Weights of a small mixture-of-experts language model, trained from scratch on English Wikipedia.
Size: 10 layers, width 256, 32.4M parameters.
Below are experts of layer 3 (counted from 0) of a mixture-of-experts language model. Rows are named router (the router's row for the expert), down (a neuron's output weights, with its number) and show model dimensions 128-255. Each number is 128 + 32 x the weight over its row's rms, rounded and kept within 0 to 255. Numbers have three digits each.
After each expert's rows: "raises" lists some tokens whose logits its average output raises strongly, later layers aside. This comes from a sample of Wikipedia text that the model never trained on.

# expert 3
router:163100088091142155166126150088102126141102146169101184126171149131114112093155130089135146147146084200157191064086126151113152179112199118127099155134084111163142127143176145137120116097138137139123096083122079126144095152146107142146084121130124112106081121158113090142134111107141168087160106115158108151104149082113206052116124097111144100152145126135105117131130125160081106150144
down3:094120133138090142162116139125150097052113152071179127106115094102124114158132188117129102138148122113143143130144174119132187114188096098100144140141104141106110108138100095126113091125174126114189098132118152093138098102170087145108079087112114094138151091122162117092166130102154173109166107157097141140080085096142140149088118142116131165155086120164157148121094111165136084131125
down4:136128131165144175096125124169104053090177154124121163140143173157134122111125144144220134162082140127122144139083075121084089084140121116175163184115173118079147096075141146178119129152147134184090163076156184141123107082141104154121098117128140121119169127059158106132115100106109103160219075125186159093123156113102153182153091124101110113126110141122146121133111141106125088154176
down5:178080125178126122110154092177129132202114209204195123159178173124156198193156126101096124112173139173139095167086088128165099111112162164139118168140136125155110155127173097153139148094154131098135146088136117083089118130179102164108130130086170158131091119129105153121113193114124106118085119054104078147113179126147115058126121104085139080083134119178166136143091133158170077126132
down6:177084162117148109129166065220113140117117152167199082074024129107084138198127118078127170098188127140196143185098108152122126084126115076112099149105097114142097140139105088102074160146145131118144211144108117107116149145145119191112138151130054161111136102076100146117151149169137102109203080156121140155146107176078141115139102089108111113076175173121149123128149149119107132137152
down7:083095121133148091134113129183129111083133105149163103156102142151156159090130160159077112180099112133115121170161135180174145132113123131061128113035124074200127133155119119129104180094149142129106155074109143115117103109090143161167189110157159170055118079116103087132156142118147099157047154138036149127109120102073116036176171156127123098113122137142158111169112137178130126119119
down8:136098107106099101149169148099159154111098105121155052143106104065155108130146107120130169092105173136129105128169098187143124121172109089101087184153118041150149122164134186138142151042100184106130184137095086105135086100173145154132097093152115182124168105064143147158115152128133183131186135099095163074103140125159156096149123135152145089091124098129149138160093143177138167076141
down9:146145091137112032093089108135118192096200175159147122145167143153098184109103130102109096104118126172130177065123183129118132142149128135088131123120100120078133108157180147148138125176070190177137138119138136086124203104075148088172142103090119176071126129084134129116157158173105185100174117103151169199088066102117119104142181162109122161039131106114114120099130135096143104136136
raises: "al", ". ", "."

# expert 20
router:166158104141109155132155176104204152129109106128080158132091171136066148083157173076127130136151081171157113085099101084071092128073153122153088153160120117106151066128153163110121149095119124156074122144136111167157080131153083147117103089131090104080099093179174110150128095117122129081187132132120117107135145101132159099147098097119136102147126119151121104212168187134141120114173
down3:145122132167125154142136118136138147087104122057167157091195037150175084096110155104083109116143123120150119109109151158120134104140125157140144110141152140044137081114106080126069097160120095097160143124146127138119161144121156136131117115123151104120131096105119102135114118074189160063150093128128160130111129138140116134116114166149105166163072136160132098153117075155119060149072
down4:133122163179130165132128107202096059098135082115128173124127164136144103160122126158206127168125138190139115172171107088075108097107117073165138128118123115170121130100113187157117143178169154133103116108114192159099073121214155190112118122082138146161110132052127094153099151119120071121212050093144117114129136106092144160135126144126099086089111114091123132154093161169133130129133
down5:166161089157139097136150092140148144212137168181158076203145122090126209112144183113131144112140126139145125147070118105134100145115175170126070171142104173123134167125144115162130112179149116147106103133112130090116160110162063165095137136124133090189104133089135139175151158146134141107077149066154091087134136131109161074083149124094131050153119144171124177121141118169123064130093
down6:109101209116099109101136084176078126125140132126175090110076155138119136099124102097114078121194162114136183192105118186091109124136154078130133159099126156116117152135167078123065156121150117108087184133137135107137170091153173153086138176116044169067151102109076147126152147153186143181137103164107108139150122113130124139148094120085116131157117117115152154119137128160110144156193
down7:129083096079116146100167071153132086131133135126155138138109131133098142099098129127067110200084089132140133161154132136156094187107125172082141119095115063110113121156125147131102180069128117133144161130134169143119099111081160150166193080125115171098065108109125137151102090108117096130048172149064135114090093123102127067078139138117079130092118123154124140224071183146145108063124
down8:083091106146142104116107162161111133118057093129188045112145073091172075134157114117116151109170151192090046114112102187158120088181110041109102179178096073090152142161140116138154140087113145119135174144059099065121139113134152154120105145146128135165142113084144164130162157139133145137180148076116172044111092145201136036176142083129138116138127131134113157112108118155104164116206
down9:157131112160092091141098125168095159149168101199174152116134166144105154085110130104132114078148160157175115099162143119132144179155124159118105103109084091115139132124159133191128146157115164169137108142136123143114161140126102074173141109149051224122101120093148127103063150202121145101201144103127165195079096120149138131184146158093137119040114125106129080103127106052108095171163
raises: ". ", "-", ", "

# expert 25
router:148124073188116197125150148109153166142105121156052141142113180130096138123185157077113145166158074181142134083099112120090095138115132139146127189195098114156131099141148162100081147119127160166099158103145097175120115151120047147111075145142101113120094072134168072147146101098100161118139160123097090097150132101096165090132101052124107129151148150162167190163169133157109102131164
down3:147125116159083147125158097150114100083139118077184150076141089133162098105172164152083104184186080132197122098123138131158155091095106176073111171185159126072144102117092083108108132137158058111167149179152127108142104131201114139112115093095107101132178086141116097109134154113150207112127070163084134153069152147136133104108115130159084120115077150142128149095085094131112103129086
down4:114128167115167125128103126178122068099143165171134139152159199114169040147123130160161166151103139148123158163126134133062091102149130140169218118134158129145125117051128180188125124138128141121084154095182191150108089099145130170106098094155110104113121110037128126132132153121125081137193074129138117062118134104088150138118104130129118077098122089118179122086140181138133122157157
down5:152085102133167110148101085150154134180106161184164151144112163091144196164127112120132163137120123149134068165073149147109091136101138148103076160131152166140148142158143156152142125179151143132128088093094142110088183135179066181088070140102168159186120150088131142169129175120144163124115085096130101117171156119142157104110178148176119091111154127137097158102173119142121131089157
down6:172111147083146121104169086208110103110108093122177078088103131090137145123070131094128126111206125134142173162087087146119148106132151091113151138161131126149144088096118095088144147125156125140134186125134146082191144099147151147087137147133083121056112139124103133094146135127192149165155061168103157133188096144094099098130119083075104130118178126131147132099141135114114186136147
down7:119086094078183129133111112123142145102143133142162111166124121169157148091102109131092124184046055149105088168136111147157136141097115153047147135072172087113071112154097102081100147106154122132119155137132166125169099122062136203167171085157139137089106129116102117170173172098139095139086129132102160173131096110069165061091152139133102100171134125118142157156104156175113123062098
down8:123086085107102083150131125145124155133106120111170067142142089156149127131162139082158138115155141117123112081126108131160085099168078067096109192160116049145138175125108116111141150060113163143174177105061088112095160099121098185139141158177115160161148112135201143154117154148098155129144152110133212073119100134162116076179140082208158155091068117129148148129090083153143165109176
down9:150167079112091085103092124149108155150141109141163182094193139168160162068119170061134114119133150073162128099127183101099096122101126143096108142126089095108124118175151148146095157164094168142136158125131083156154160144165128101122118132140087202070114144126092086115159145126109166102163118099123180148120129061153131119172153150073133131072113089080124104131152123089136098169172
raises: ", ", "u", ". "

# expert 0
router:090136100166093133171149139126162139145067123153145140126164117110115082157168171090091164136134110132129119110111072139152130162129174104121120143132093075127141098191223115099121162131143190172110098124100091116197117108133114166133102153100062108150121100140146077208150105066117166127123130103137124135157170107132148119118104073085155132214163099120116181138133118117094076170110
down3:114095165151115166128125147120142113142163158083195144083188101141179122154122152151118093137132106108142132111110107099109174104124122186154109143159092129085128141126101089074161121136154076126138084183078085124129105118140097153159061100137136133137155103098155156113138149129156180099170062160085126145029135129147117124091096150089084166156094125128142097063146102113104115164110
down4:077139145162098113102140114164146072148144140148137125151096200122133115140127158171148127190087127173109102172135082134054098080133188094188120174146160162148155093094118142148098162126109136099124199120177167148092095071185130169076141108153155142142130148067184142127126158109124054084211061112159170097124180116122176143124095114124129114131126121187154133120128167130095110154183
down5:142083101169118141100119090113110121169101179174198164135131152151173129156141161126117153129042147202138106144110117169133117143091139176115067192146134175162082186169123143183153142131235093118116130128130101113057159119212123170118156141089119136139146091106149157148150123158189156140077122078115072129135191101126143067096138106160102095119142100138133206129155147121161072164174
down6:142063192116158085143156076165071171128128153159155066098064129098119138171121109113143092090174198097146173161129142163170157110186083100124110109106087145135082152122104081114099126075171071150109148108119140098111150144162153146135156124119056164113114161112130133094121145100185103137159054126142075167187105160091116079137108102114090129155147122114127107129086148121073171129117
down7:062112115166142131126108143158134094130127174164102119189136128136158159099102141158069117177128127102147126136112104128144171107146100140063137094111142069175159132178133135119083168095173114186101170083119129133126131090085150179158159126225119138054124105077116112139090095138126124126101138168078106151080123109090190066167129159123105140055099133135109097193101154188086052089086
down8:114108120121106155148113141110133210105122127121175045169129086073118113142131138129087123115135131157092108088168108120128127154153122118123110156150095127151165147151100142150142124114093159061132111151116071091154180136114164172168136154167159167152189089084156133116097140148114192112074184121114107087108118089154117052173141145156136132084110089092087141123177079157082138088156
down9:157155094117104101081071126166094175128171137129143167103155093132154169104109128105096151106090150100150134074105159135112122160138094135093139154108147136137128055150163177145158179184063157161118126108105155143097197112120142114131107085140066221082138103101101093121151164081109169102154093098116109158125119164106099115162111118124161151048114129074077101139136168117108110198111
raises: "\n", "\n\n", "n"

# expert 29
router:202106096126106138152136111135141172127119122136085171158142139099129089133150167129145216118145122177198127050113143166136109170130161122202137161157076168102115113157121048092157137082065122142126139107150074112170089126158101132147086100146107110153097091119137125143087132123159127066120144113124130112160122052122153121139119117143103112202153075115146144176160101114133072156114
down0:101139156102108090099167131190123112100139067122150109105096105189150044153123125130151137132115163138123133182173085121142127145143138072120104092111161073102102162175107159148130072164149161129158108093142116078133116128163130139108182108143153154157108166093106110095115157129111153112090140084141117140124164103112213117148137183152141151119186130143164135118123118129147205112152
down1:174118165129126126144097145102158097145072135133130170132112108151128132110108172172147170128158120151082161094105089113126158151101161152131121196109072147137176099140109068150140107121074126113118136129123199099062121137169181137122136191117046183099112099216188143183115130116089136106151059123096162139108116110126104151137091066153123142138167114137140118154060120186101108129087
down2:090110107161129128116188131154116058129123176137155190132100104136116099095137173146143128068104127104112122223145073164118077095099140105180119070158063068148184164141112136128162057146125157135200159100157155094138133148094112115152123082110111142109134131089103099072130176147171156120172136124113094135121099075131160108125152151049177128167131110154085131114158102140207145176103
down3:133099127143106117149143131133111166077153138108200123088175118117164117167200201133102124156152112101170126124132134083208153146131115093135125141153130131063120113154080123157099121152173161101150118138154112154137120113137102134120048090111132144152187127096135130109145162114146149079136063119060123093079124142149122113086156157141143163176080120148144115123062098116144110120111
down4:108146106169111105114151112185136081131122133114099166152130228162153110149139091122185151158077137154119107177145093133073085103135120127212136190105144129098105128093099130159122127157125183133118126092134191103131116101165175140133136163089083104117132145087142112098125150105107028124168082152136156079085125125112159131104150126146079085145101149124106123113112148133128075148157
down5:165126078099155149105140094166192136164144175149165098137152141179144147135178200090123136099118110174176099176150096123118145116130134174157092149157131152119128168158164151095092093179131119181110087108138147069069114099200121161133147121134163122181150145115111115141101161120165150123100163061123113118086157106158144111108137059167119085168130158160128151098102127155101089124122
down6:156060190119136134145133113162135145151141136153166061075068133096107099132102180130120083122200109167157141202146064184132124107124127068113123148147118158135124154153079111126106140116162099158080200127143077141143112158131115170112111153152090120109134097157097119106143158135131111145187115160133127148151126153090092130184083076077105068108117140128159150121186162109139166114140
raises: "D", "N", "C"

# expert 24
router:163128096144175107131165115109155167162135116141102150128115153111097149095144154079130180128119064162167117106131080135151092178099121103133093211113118176098173130135148104070168145095151146138109140134102104114122108150090109119145106099154031131086105055187177067211135128082117136051123163094179109120168148049114148104160118065096141098138119112111090177185164156134075111140140
down3:101108113169079178132108150116132115084096083070143137096190091135159129118142204112064089121102100077176129150126202137139162117155093134137145119146092138091138116109090112150103091158124094098137112131141130102128111122130067138124125105123105112164135113089114134148146081113140163115184046161093142092097113124158109128111118171109124143206097151172163129085112093158146130139043
down4:122109128187124193141086078194130088113125143130105119149119200097106114123117112161168162158119140148135109199113102143030074108118118092161135106150130138143120120081128159186136147101118156109048115114157132164110093138131137121117132137130117145096116150073136115137116119092124085150215054066163133105110145087118128111102109128155096101176093132129117087106146134127121109181188
down5:185100127133159126099128092132089168159111135158163148166151180118126176143142085122108156153146123153147076152092154102118071130142163148143125128165146134127134168112142076125189086160183075143176148122081183112086150139255122164129145141162156137157157113103142151121103184131171135187080144081133079099161136111132159131091158131107132079135148128133153164104139087175162070123121
down6:134072181090125095146167096228097173144124155125130110061077145106131153115112108133165112128149166124116155135120129168136100109095108102162112139108100116121119123137122102140078116146129129155160214145160139123122132128141136168087167111104122161133050156120118134117190143116140123173145070129110127142169095165118123090167099129108100085138188140115117110132158108099137159127154
down7:069092073132165118097109149119124139134108175162119075154131150129152127047157164119057072222113100138147129144150128121141107109138083103060108120079158095168106118123130100098104216101140156144065134114130147133143143108068170191205201109151116152094114129123095133148132088140162119166089152147120113138085111131075158067090144173134130098124116138123186140163142124191060101114097
down8:118126152103166141099110147081102099096076075080117098130151144091124108118173099133109141091140125135112108126140103110236106124101158122080154130217108071165140089120136139171123147130079194126143146166062051101108158171098145146101088112119101160188123135090149127069125165161135124098188115094124194082135122106180164077153114134152209130071088089148135125112109131185143113120138
down9:159151103164133078108141153133113186115135126147157180126133133164178145096150124126119162112079126140133172052095178121133051143148139144101121162085087092086154089129118149127131106188103177140156109114171100127093190164100141110158163107164056174034141141137114106136156159188095157118147139138112157135126066164146123089162166132143101087065123135139096130061107122111132144206110
raises: "In ", "A ", "S", "L", "| ", "The "